config.toml
d_model = 256
experts_per_token = 4
moe_layers = [0, 1, 2, 3, 4, 5, 6, 7, 8, 9]
router_score = "sigmoid"
routed_scale = 2.0
vocab_size = 8192
norm = "rmsnorm"
norm_eps = 1e-06
tie_embeddings = false
optimizer = "muon_variant"
seq_len = 512
dataset = "wikipedia_en"
Below are experts of layer 6 (counted from 0) of a mixture-of-experts language model. Rows are named gate (a neuron's input weights, with its number), up (a neuron's input weights, with its number) and show model dimensions 128-255. Each number is 128 + 24 x the weight over its row's rms, rounded and kept within 0 to 255.
Before each expert's rows: "mostly gets" lists some tokens that are sent to it at least half of the time. This comes from a sample of Wikipedia text that the model never trained on.

# expert 111
mostly gets: " Country:", " County,", " City,", "son,", "i,", "u,"
gate0 [126 118  98 137 166 165 148 111 140 118 117  97  91 147 116 139 125 114  95 118 125 168 162 126 138 111 134 146  97 110 116 207  81 116  99 149 136 131  91  92 114 128 134 120 122 178 145 129 115 146 151 100 155  94 110 133  99 157 159 100 150 116  96 122 163 116 158 132 127  99  94 144 147 104 110 156  80 105 128 191 135 105 126 119 155 139 136 116 153 148 132 112 109  90  95 165 126 121 146 133 152 102 168 148 186 159 123  65 135 136 153 155 146 138 128  94 115 124 126 104 147 120 135 114 132 122 145 152]
up0 [101 137 109 126 144 166 105 125 161 122  90 106  95 155 121 165 133  95 109 120  98 144 125 103 103 136 132 171  65 102 131 195  84 121  99 139 163 117 100  80 118 149 152 134 118 180 124 122 119 114 146 112 140 113 120 140 146 166 148 126 138 127 117  90 148 115 157 132 133 111 111 128 156 105 115 149 103  92 115 172 131 123 111 141 149 136 151 124 111 130  99 122 104 110 110 180 125 102 153 149 147 120 149 126 172 111 127  71 143 132 140 171 139 148 133  90 127 135 165 143 149 117 139 113 148 149 142 115]

# expert 78
mostly gets: " commun", "ocrat", " Commun", "ommun", "onom", "hemat"
gate1 [128 137 131 151 134 115 158 178  96 122  85 128 140 130 150  77 159 146 167 148  88 182 115 137 142 174 103  92 161 114 127 102 144  95 179 117 122 123 134 105 122 110 128 124 139 152 128 161 129 155 181 108 145 156 117 163 110 111 112 105 108 117 167 161 168 146  95 125 110 118 157 100 109 155 140 114 151 112  86 174 116 159 122 122 152 110 151 132 120 138 160 110 111 113 102 144 158 141 146 109 133 136 114 156 124 133 108 159 159 124 121 166 135 140 135  89 156 161 121 141 181 113 129 131  93 109 165  93]
up1 [119 146  93 120 149 136  97 196  99 103 112 133 121 132 154 101 127 169 144 125  88 123 142 174 139 145 110  88 157 126 152 111 135 125 122 107 137  94 123 159 132 133 132 145 110 129 100 160 165 155 149 131 149 142 134 153  95 105  98  95 107 112 170 155 164 133 115 155 107 124 115 144 109 164  99 101 142 135 110 148  79 145 118 125 165 134 130 178  99 153 129 117  90 157 111 139 160 126  87 150 149 128 123 112 130 124 138 124 116 130 115 154 103 158 103 111 127 179 103 117 123 110 147 174 104 102 148  89]

# expert 3
mostly gets: " him", " they", " himself", " themselves", " who", " he"
gate1 [137  97 117 140 138 109 104 128 119 133 162  97 113 154 143 104 131 152 157  99 107 166 170 118  87 155 117 105 125 144 114 154  95 118 131 148 134 143 124 168 128 156 195 151  96 163 119 139 119 130 169 112 125 193 149 106  89 134  96 128 176  99 116 103 170  88 112 122 106 133 149 111 134 118 146 107 135 170 176 128 117 127  86 142 146 124 142 124 131  95 127 106 165 112 115 139 108 162 164 141 178 131 183 112 142 142 133 120 129 121 138 103 139 152 137  73 106 127 152 135 124 130 140 127 114 133 103 137]
up1 [138 144 142 108 137 130 154 139 146 105  93 188 103 148 108 145 179 125 125 119 138 113 140  98 163 122 145 131 131 134 151 107 139 161 129 120 184 138 117 109 144 154 108 103 138 159 157 127 150 149 116 126 136 149  60 191 122 150 104 146 117 130 115 151 101 130 130  93  93  75  91 147 148 171 143 136 162 120 109 122 124  77 140 151 110 158 103 147 134  92 153 145  70 132 157 102 108  95 138 149 141 123  97 135 152  96 121 142 135  92 121 128 117 139 109 156 146 130 126 108 143 102 136 132 133 138 160 147]

# expert 91
mostly gets: " bi", " Prom", " pl", " Prot", " Pl", " Ren"
gate1 [119 145 154 148  91 115 164 146  66 147 105  60 143 117 157 136 190 130  87 132 139  99 137 119  81 138 142  98 148 158  88 112 122 112 120 109 136  83  90 151 146  98 149 144 130 125 111 189 112 163 144 144 160 123 116 130 112 123 119 134  99 104 124 120 131 111 155 131 141 144 140 101 106 148 141  83 129 109  93 132 103 110 147 130 119 117 181 128 138 119 147 103 149 158  90 117 148 140 118 135 114 113 140 171 148  96 138  88 149 187 131 128 152  88 142 105 142 104 120 118 161  87 104 158 127 132 110 118]
up1 [135 122 164 136  97 119 141 117  85 108 134  99 108 108 149 154 206 139  86 142 141  85 148 165 105 157 154 138 143 108  83 141 113  86  86 115 162 114  93 133 145 117 171 138 150 109 139 183 132 131 161 150 153 157 141  99 135  98 124 116  96 143 140 143 133 138 122 109 144 167 159 113  94 155 144 104 165  97  89 147 121 147 144 129 138 101 138 124 165 101 136 108 157 152 106 102 139 146 119 124 123  81 144 172 133 110 138 101 158 167 116 129 130 118 154 101 144  99 127  94 181 124  96 129 160 107 110 106]

# expert 19
mostly gets: " phot", " Sant", " vide", " Toky", " cycl", " Aut"
gate0 [115  93 119 143 177  97 185 150 100 130 108 162 141 144 149 171 123  93 127 113 127 114 156 153 192 121  82 122  83 113 129 144 154 155 112 144 165 129  86 143 129 137 115 174 116 125 104 164 131 138 134 158 161 143 111 154 128  93 115 129 151 145 145 119 189 159 126 110 118 129 135 137  68 141  99 125 120 112 133 153  94 155 181  79 116 104 159 138 104 114 139 139  87 152  97 103 148  86 135 133 129 126 154 123 138 163  71 142 134 115 118 123 149 135 131  91 111 132 120 115 151 125 137 117 118 140 168 102]
up0 [ 95  87 143 146 140 152 159 130  97 124 109 167 130 139 131 147 153 133 133 113 131 130 161 113 149 149  86 143  98  95 128 129 149 147 113 154 136 140 116 159  90 120 103 166 116 135  88 166 103 149 126 150 169 141 112 111 145 114 112  94 159 148 115 112 166 111 119 117 119 167 128 140 103 157 111 142 108 112 113 109  98 127 200  44 108 107 151  82 100 133 151  86  96 131 119 126 151 135 132 154 141 115 164 152 136 153 110 144 158 127 147  85 179 159 153 102  97 106 145 115 136 131 168 114 100 125 156 121]

# expert 29
mostly gets: " Coordinates:", " −", " north", " south", " MPC", "outheast"
gate0 [164 130 147 143 105 145 162 116 121 112 120  89 107  93 122 111 139 141  97  97  88 117 123  89  73 109 150 120 196  92 121 157 124 107 148 140  97 119 135 102 136 140 136 146 130 106 166 117 115 121 159 132 108 101 142  92 151 124 118 124 155 154 100 142 169 147 139  98 128 104 124 103 134 167  69 125  89 127 119 114 134  98 103 109 154 139 127 152 146 145 132 118 114 133 139 133 169 111 137 134 141 127 171 106  50 133  99 135  91 147 151 118 151 114 116 130 119 123  99  73 129 145 111 118 118 165 113 114]
up0 [169 128 121 132 127 141  91 104 144 160 120  96 131 141 140 129 104 142 119 101  98 130  93  79  78  91 170  89 163 107  95 140 108 112 156 152 112 126 135 157  95 150 151 141 133 121 153 102 107 129 138 123 130 110 150  88 137 131 123 115 131 134 101 169 151 156 137 101 129 106 137 122 126 145  91 108  74 110 122 153 100 110 117  90 160 150 105 156 121 144 135 133 139 124 143 118 173 131 126 130 136 124 148  83  78 142 115 130 124 176 127 105 156 110  99 167 125 128  97 105 161 141 103 141 143 130 121  96]

# expert 33
mostly gets: " and", " including", " and,", "cluding", " include", " or"
gate1 [120 159 128 146 121 121  89 122 134 158  82  97 123 109 102  90 138 173 139 143 151  95 130 119 131 106 136 134 106 105 142  91  90 130 118 112 113 130 129  65 114 139 149 130 138 115 105 142 104 111 121 148 153  93 120 121 155 126 101 104 134 165 114  99 126 164 126 111 109 136 144 117 135 129 175 139 124  83 139 155 142 120 141 109  92 124 105 100 140 135 103 158 113 164 190 154  97 138 136 171 140 180 147 130 101  96  92 116 125 127 123 147 123 144 120  99 142 109 133 118 148 157 115 105 130 153 125 111]
up1 [ 91 133 154 106  89 145 152 114 148 144  80  90 121 103  83  96 127 168 160 161 166  89 145 109 151  86 130  70 135 131 118  71  80 103 143 137  96 155 125 131 104 109 145 129 104 141 107 150 124 140 124 167 156 116 135 122 142 123 127 117 141 142  81 132 158 157 115 134 162 147  91 151 144 138 118 140 133 131  87 147 115 123 106 132 113 137 109  89 138 157 111 142 134 170 161 112  56 155  80 156 121 142 153 129 101  98 118 137 111 125 135 133 132 178 106  92 100 140 144 109 129 150 133 144 157 132 128 146]

# expert 63
mostly gets: " \"a", " relatively", " more", " very", " typically", " sometimes"
gate0 [144 145 162  96 170 120 162 105 139 128 151 115 179 102 123 119 155 147 117 155 182 141 113 148 118 119 128 139  82 149 162 137  89 114 160 153 125  81 114 137 168 161 124 165 188 169 123 114 145 122 111 112 146 114 172 121 109 138 122 131 169 158 139 152  80 145 160 118 154 143 101 123 103 115 104 119 116 157 114 109 177  68 100 100 148 126 138 145 132 156 142 110 118 153 111 184 119 120 137 123 137 128 146 145 130 160 109  92 116 139 149 174 139 133 122 116  88 146 104  85 121 146 143 150 129 131 106 164]
up0 [156 170 131 109 146 129 132 109 102 129 166 136 177 131 126 112 134 125 100 135 141 148 108 163 117 112 108 115 103 124 155 179  78 136 175 124 137 124  89 108 162 173 117 151 164 168 112 121 154 146 158 112 126 120 147 125  99 150 111 132 164 151 148 139  90 139 157 116 106 127 132 144  95  95  87 139 140 129 101 129 179 106 119 114 127 128 122 150 113 141 128 118 111 149 134 184 136 124 123 107 138 143 153 147 139 128 109 110 143 141 126 124 129 117 116 118  91 150 122  95 115 134 130  91 140 142 103 151]